{"d_expert": 288, "activation": "squared_reglu", "init_std_router": 0.0303, "rope_base": 43300.0, "tie_embeddings": false, "parallel_block": false, "init_std_qkv": 0.0321, "init_std_up": 0.0321, "warmup_steps": 66, "schedule": "wsd", "decay_shape": "sqrt", "train_tokens": 315700000, "dataset": "wikipedia_en"}
Below are experts of layer 3 (counted from 0) of a mixture-of-experts language model. Rows are named router (the router's row for the expert), gate (a neuron's input weights, with its number), up (a neuron's input weights, with its number), down (a neuron's output weights, with its number) and show model dimensions 0-255. Each number is 500 + 50 x the weight over its row's rms, rounded and kept within 0 to 999. Numbers have three digits each.
After each expert's rows: "raises" lists some tokens whose logits its average output raises strongly, later layers aside. This comes from a sample of Wikipedia text that the model never trained on.

# expert 7
router:528438528505450451501481535559436544433540469499542414502484522495544439484508475496575551492518472550425485602537558536474465490470389496410475468484660516525451576558485545550477451483449541562577456482494517477512446419431520428580493590499478458477524508418584475456520464452548554431603591423473480526423632551570472425496420425546583581551484512508513440445537517451581438439488539504547485484514442527591401498544423529555560478476501405511494500482477477528523451523481485493496440460541437506452431523465574576445558486473445529562532510443468500529533497553490500538525499441489495544477507474452516580593383494417515519575449581436364495483465521447477595520525531467447591544480471442505558463511526585581520569495527498563524528552498479579517515406509485
gate7:509504511481560528565468492527521425566530515423559437570528476460419483438524542485448523561453515505458445495458496549519597504492589487418524542450496535579515500468499522496497524385507473488517490480538484536448482527384529494622462463470521552488460548472418551537519523544527424573578502550518453520493583479516511469440531537521465488463564475546521565397531483511500476580564579550541529524377472500501348477486547519472440432432487497506485583542524507564551569557558508571459416479491475529556537418605573520600495538494489574552502491457434566585366430500549457528388453448428494466490526509545532534470574525579467538565542524532442487487522579484485547619463530429451557540551559480450465484599502640560475447512412565583499521543534467466517522488463529
up7:491513512524426491449558529479486561446448504579441562414475546542573509524469486519559483451551455485542523496542500465474416478508429481610475469518501446431494509496517477486499455621480524506481506534480548461542541483617499506401558538503483432535538447499569460454475477459470559447434486463483524502522444549493483494539458476467530501551434526445500429574474536494503543424448405452458459427638508507503649528515443480553579531547509506509528421436491465438443441431456503442535608536516502461416459568426443447420522464515497428436517506555556477442649581510449532445582531532588514533514474516443445484538426453431559443436477478478556489484460435501503433368529488569523426463468446544532582511413508344422496561461543454411514497453476551516477493557521450
down7:539479515513526429546495513495444563541481429577513426578396490514526466447450439545518385476485497460462552450502420477527365416495429544548566470571512593486504493477507531552509474525484478551544560527449541523536504465480426454485512517568501523518576513477483565516519541514489554495501390554489518466483483428535532493509475506437479426470500390547599525499529502487493493463545538465506559524561569476478485578505458611563495493472402542530577520532475494506484415439493518462584480488533489418447556476518568520436505499569509514438497414500511588456534553553500479479572691618464435547470523575591481538452412394566387447490531456411554521483479515511549449621557565468515498475508578475386492487513456477469475530449480495506415556435610464581499463499490477
raises: "-", " and", " in", ",", "s", "'"

# expert 12
router:470537510491456461538461527535565608458456466500549516519442576520433420514629497537536544524562439525499518633392504570450493510546386488487474541455545548490478478527458485477435572511462541531593437402486430477544489436470439609479477449557398488448495543422493551445560525465541503393557572466518436538484407475533563454463454539534526540549460472515487525451560513509440470496458414586539527433548491544542493450548453484541615492520529602487446479588518505507502443553480430468471474431435491539455477437491502555513471520472452479483551531568409530574489572395429567408563555482514453546492422435511588536534449513393410483506445531478533496463514412490500547491562581410464520550458441572451503440431472473569530522499498442451544525462434535543513548504480500
gate1:485463535510410465468404554475423561467456485449475560498594535431521448509481466650467452467527559449547531511461438442500474504592541543431528585480515466552427493431481447514495498441461517548488516457418503384474509517486486510434588404596488525464463513482473534370563549464500477519494591465596586445445562468429501534589532486510514481437500541479499525449550524587548501543467444529548477569463487534494493526561459529555518441567496512507555412554491514429480503539528491522661598535538586546441581480490496513585479560529438533474512427454575455464446552537538537420466607531556430558455461536453463428496514476561558541488468546534544583516494516515502556446550497551483512549504488500507509515417540511556457505405512556575494571603415562514429517561560549
up1:505507558495437503497390528490418559458435494435481518530603514465474431514471458689371418462535557450492557525458435473488520508647559610460533510537534470541393514501471467495474492444485469534477479485387477387497503510450488532477534470584500494448448542504485548424522519491527545525464537478572630496420567516445510519605494484538490478472525557475480509413560510600543477513451442494511480471445528538497470527536493526566507454566496482524563454589500479448476560526506514554624563551558558525446589510478482464529536539525475523474526461439587408518472562570585530427464577559564495559466483511429480399496500511554526536485435552529521544526529499536541568490598534461458508523523459522517474509447540530585504539377515523530524561572380532476466546568525492
down1:549424570439422374466557456573532474504498531483485486458603463514497455601471522499503530480528548454480443500526531559476556521542455461520460543434563506441546482383569557543519446483503477537502513383528597452503438383548502477466492538536488405501563470505432442486504518488466506482456575540528524582563470452462556479547581500521566474513546540556456489500550509525461517618541527474423479488469382479472524489492438627513415548466429488573604429529507486478575549460491436534465533512498600518446491502500507534572504527427408505497485488487594490528491537483532472565485591404503608567501445529436511586519469488585483549403545541450493533578556497556484397474453498504489439514381554496434569469369554460541466401582511496528430489508525475517489529507497490
raises: " in", ",", ".", " and", " to", " of"

# expert 10
router:488544501465488495543444536553585526471484506354601557427568478434548457523517477560556542577506563506438439554507510534458475486554441553486500567548509439529551505510540396506450471556487460446578455416526485529556457551448553485514563626598455412462473498407478545410503501444447504396452479481500422577421489484560466460529485481522541581497450521483500546499481458459470435521597560579480460586529583474463423501492452482475517480449455561476536530523419509567397445515494495435436372546512525497510477450520492539498509508440543517474502462554438558489517477453447430438545532497523485587529497422546458552587413536477454518480411541430463515467516509433480602586507535481544501492574502499426468515508495606539500538327443483538543464557492566473530538579468475
gate2:432566492543485550429526461532516523476475471495485434513450522458517508511554476505641424471456529562497474456517466512491551521585547513526538559456508488525487454518478550656472518555526486516497548538489492509522507535570525453403531557449572494513534477491545505459436445525554538399565438466576473572584492511489485388603448516577499459565447456481453531462436431501542489452566423505486514492504510503503399505503435539518470513585474514450490484572565557366484511448560448482509453577473416555519519514500454614489370478583492462507482549556425437477485592489623431520515596540403563456428471498468515452435557499529502510359462499419435483488395500433499599528468517502563454553555562527454502591505554567530522545516547539553494413506511469521398523510481475
up2:423474533511435539451432478515471471473433528474491466503489610486505491495514438505611433509524585539548479500489506522524522545526524446470487498419504461503424437480444500651500496549489422542504604517526467375474539550588517532434473524445524519594539489493512487470515435539522474493484463488520439576452476532498493518497451477530464416499487528459524497544474423604501391502537450410496528437525495476442393536523500569633506506526435568547474450588528527471527532530526536533521491542507419599553477508444558588548396523519538411499463561481442471541515547444572471526597555496392514519471531485501560455489544446491478457460433486509415547437373480456581545540509523486558495621552528511467537582458643523470537572540525532446457442506489419504441532515586625
down2:527541511483498508551510434601502599498479472432492414493554537528431602568581486431519530435440554518437521551532461463529523420607509381457471503463519520472587474458437467471541508569423500480585500484528476486442547525619474480483468522496466448471425513552451480583520470486475542522443525532518507528475473513581594542479488531469508564471456533488520504405478427540615562504612519524557520471561455472537474458440504461503442601449521459518484525517500564457506464576580573520467550514497496517512451475491479495511434526532485402434543433567451580459445461613505373451530517482542425522436580575471466482506487574573556549446481424544529459554452489674553488613524508582444474526522501544525522554445548560551501479536507467498526598491465584529539448524567426
raises: " in", " and", ",", ".", " of", "-"

# expert 11
router:513542469523564483407529578431544439521463529522525552476507490472499453414521505528434497496496458506437424405500489430508416449579511456489527547491518479514553558495426455538566434524419509535458487497436553420526532391589556500459461504468505455428484455513569464482525522459595495516470499528426492532438458447528578420487442585598561586378485452520488607561595486408523541430477546495419501457551463487456536408422434482482474580538601454556528466473523500544566513502586570468550419496425548541418488471542465516543554502486499529582479448430508528598481484494449487509442424520470503502434424535500547569482463429450532457505505434528521488439443516583534510529583515531520569552522577543527562381527562413525557477498587484417525441457442402512452520547516462
gate2:536493502455511457471402435516526435506498524495568458468465446516567540453493472592472455454436567540483463522553477434543448481477527517463509518414552480487469589604483488513575584444469568503541473543521522499482439431483440489473463515502485420432473471510531573515492519499568600506509424526507529464503488500520541457461596478547509506515464497459558486595408568533566513403529485532599375542564481491367564543541575457445570480461500471458454489476419348491430538464454475482521401487459541507481466595449487444535485560540475499505506577656602455469552525578479550523499526513536540483597491430437503580450484474561444546446481438495458594559553436532520410498477503539485510536509469519512503532488525518425511515424574565543483596490558545461668540495534484
up2:444515502557508563491547566498478506509518485539470580539517555500457474528515503443505516556542430459531506432454536557462571517481460474478476484531377496480501431379521540446413446561540389509412487457465517490492597554523571538538562526478524583588519525458463412485558453508414435483524562490475522517453537506511456570540396509477437514484485522568456559439550447481486474566476540467424630451406539504591458467472435458524463513519470498499556530517583636495542466563547511490467616508518458503524526377550499537507481401505552493493532396375404527539467497461539456499471458524461522460381486521543458442513520554450545473540502573497514407413461568498471561531565508445538488454460510497508509498505486481550464453621422438507534408523463447494335457504456516
down2:536418430565524451512614554477428425503456476516508449533499601465490547538522465441589524563485475467495546491496522494519583546506492511554504569475458453506459494491509503412504455467424447490610510453473540523548457507423502469558463624555536474541428510471417532429499524486498526557509485464416301545509541593440536471512504475505449441469629544480413532465529379483550506423546614562525471559545496525472491444465469489447520481578536451463460626580524487540490476567476484453582472526577517516447475512489466533396475587434427402524507465396451521491507539479502578493517451509495559517478405486506519406480505459476411480479539524478505520475548380448411571478501551500533499485510444603480500476541496553551475527482356435507531498493522539525517529446495515
raises: ".", "\n\n", "\n"

# expert 5
router:512431572549495370508449577438474493503505512497466531432551520521497457587527558505555478524576449541452446415552511502412396469526459491539467490589492553558385398463469479561497565574462439499530537483454584544566570468472469441475474483507533502493466524460405465537407527416523550461495515499519428496434519457560495530507414578573502374561522474456558476522478561482449489385512458574492451490494569474555466467540401446396445560463541464458519548385511520547545550515494496497553435481465559501522547526522469562506526533595576414457515584476466576479489525421463503541522497523566398468431499564535469578554460475501582510506504585410459471464505535474599458512498549443455538457555501560416504432510553417501486477469523466437448596440561466545532492458456444
gate2:468429453451508515493433522461522432648490532465471568444553479427579498555420508449494452509595549506510472503527576493414476538470491519498424544364453526488464472496529549493438480468528594508555495444535489565503483472471478436477518528470557437424528480528462473498452439573420459599460517392533545466478522542554474396489497437469459499444489397530572505544422534475476513429466471427473430562513509553518612565483456567466509642488489476546526554518459518533497496546521494479488479394496552546511587564427584500521498490493536621472533539526491436430393517399521424484462454505430536555483510546532555565375523520500458478378536507477408407550454487505571532542536461419633475536538417564505558542522477511502480560445520535556534492507535518491483483449519498
up2:466418507439501537488466557468499411634465523482498539454549466446595548539420524435501448507615534483519474525527575485404466524473496495468422547401472515473451470535481490490417493485533584521537464417536531579484467500466486459474525578472527472456504447490467468537411419542405443601440516411503516458468504519566472405480482492494473493403464355486540484526427493494484512436477460440513440557506481488507606570475459592456487668483489478579512561510490489543505467556498509501463477436483548521498592545417553508507542463493495609450530532552509460414413522367520448493481460515471551514481514542531561549380495517498497464362526502502423399528475465469554535526552468408598483538533399573529572542539442520529520565468514498563529457495528515474470527442495489
down2:510513418540487478512481599443467436532507496448563560526490447483558618548476550468562508436481553546506457487472583624459483523487545492543432553447434476426452515462475521517545530505570507510579567528478497579537510535511465544475464503426471460496548532523469420414499472489502425525496422555558513484480480542545549574466419479476468499399382503582448445516374539510520548502424478514429437534478483495532496394598468506451465559527456505518442411593503543606480519562480462561469525462428548493552460524400436552520424499475527588508424453506535520478577544416449405439426479480422524582504478513548416567549529587511501548491543509523487427537544503558565569465533552518544388481494477489405493505564508490558521439464574528605423552479539448501461418509423471
raises: ".", " in", ",", " (", " with", " of"

# expert 1
router:529530528433405448533556504445578544534456441560459431470521455411510476523555487576465527535542494536455477520533435538508520459552510414562446574483557556424509588506518564423461508472429553392587506403546511500527472429466490495531498443536441512544470552492529484403465473452531528433508547482594517537599566492532402518540456497559514544510394430507524432565617491470567530508498520508479504461469466608578484521544412520535525556460536513476476528497475509479503554477456479513464526548530384544611487421479503534493461495429521471516423478476359570576512563479479410555468459402529493463546495550422614459524486539509446540452487493447573424420531530580463533407504420416453523463493466581390496465444503473453466546517535422457444551472478545472509479473474413
gate1:522451446455414467471494490475522428489518462417534418455543405469604536471495461461458529509567527485457484475512508419493460476495519521416494473499518494583606401501534482550442511503495499491533444391385535521541486531482473480444499425527513480523527467509500456495462460500496522593507472491511494418542492537455538500425438437403483595552509401561474518537474491518578578551556543531474573502451397478551415487522452527460522477449530556556520497510509458504456561348568516548572419476468438430472452490460495419563489491519542451534470549612427447438588586544515480558501430459461409530407497528498554460427535521445540440519504484524614471478484489563553590524431484573416430524556393503469521574414508555410573458486485493492522527494477536482343549458508501
up1:494434458494456519416516508485540506464530580437491480507510479472592516422505465424460583496538426550511519472539540507419522435494419553474416424526498374559525351477556445553509483515472582541468515394506469450444511547500513523476536414540475558470587524546478387532448482507453516562489464510450520476557456389488597474450506431434532502490480438510494560550467556427532564523607486411408514462452440532497636501492495525443496554474583542596485461554544500479514495441497484501466501373510468466459461502516475410593525504491510429478433520511487489408652561500526561451464459432475500474452455475508494486470482469524512417437499441575562441503408523463475543479461396595463488513545405527461580563520486587487562442487508577451538550543500456499520536497515491
down1:465620512547458514494431515522472504467595600466495568550473422542527549467474495521580517534487430531482541483551451460534434453537523467424571505571608448474446547542505446547435540477570414535447499383511594383585460554528485510381515525478533496459493513474515543507479551492457513417463484494467490517439389462422542515453444609475554493530475514473406511484545535459494508512456535528450456521500612489549569469546439511497474411515503387491423527524511523515536416550523486665508480521468552492483543506459513563456461527501562457471506500525490443487610465583475521458495490556500398569482462522598394444461500442575513425570472487387558522416540525459511554443525418495489551463509436498455485540509406594499543487488497607422511530526548509583514505495487492
raises: " of", " and", "-", " in"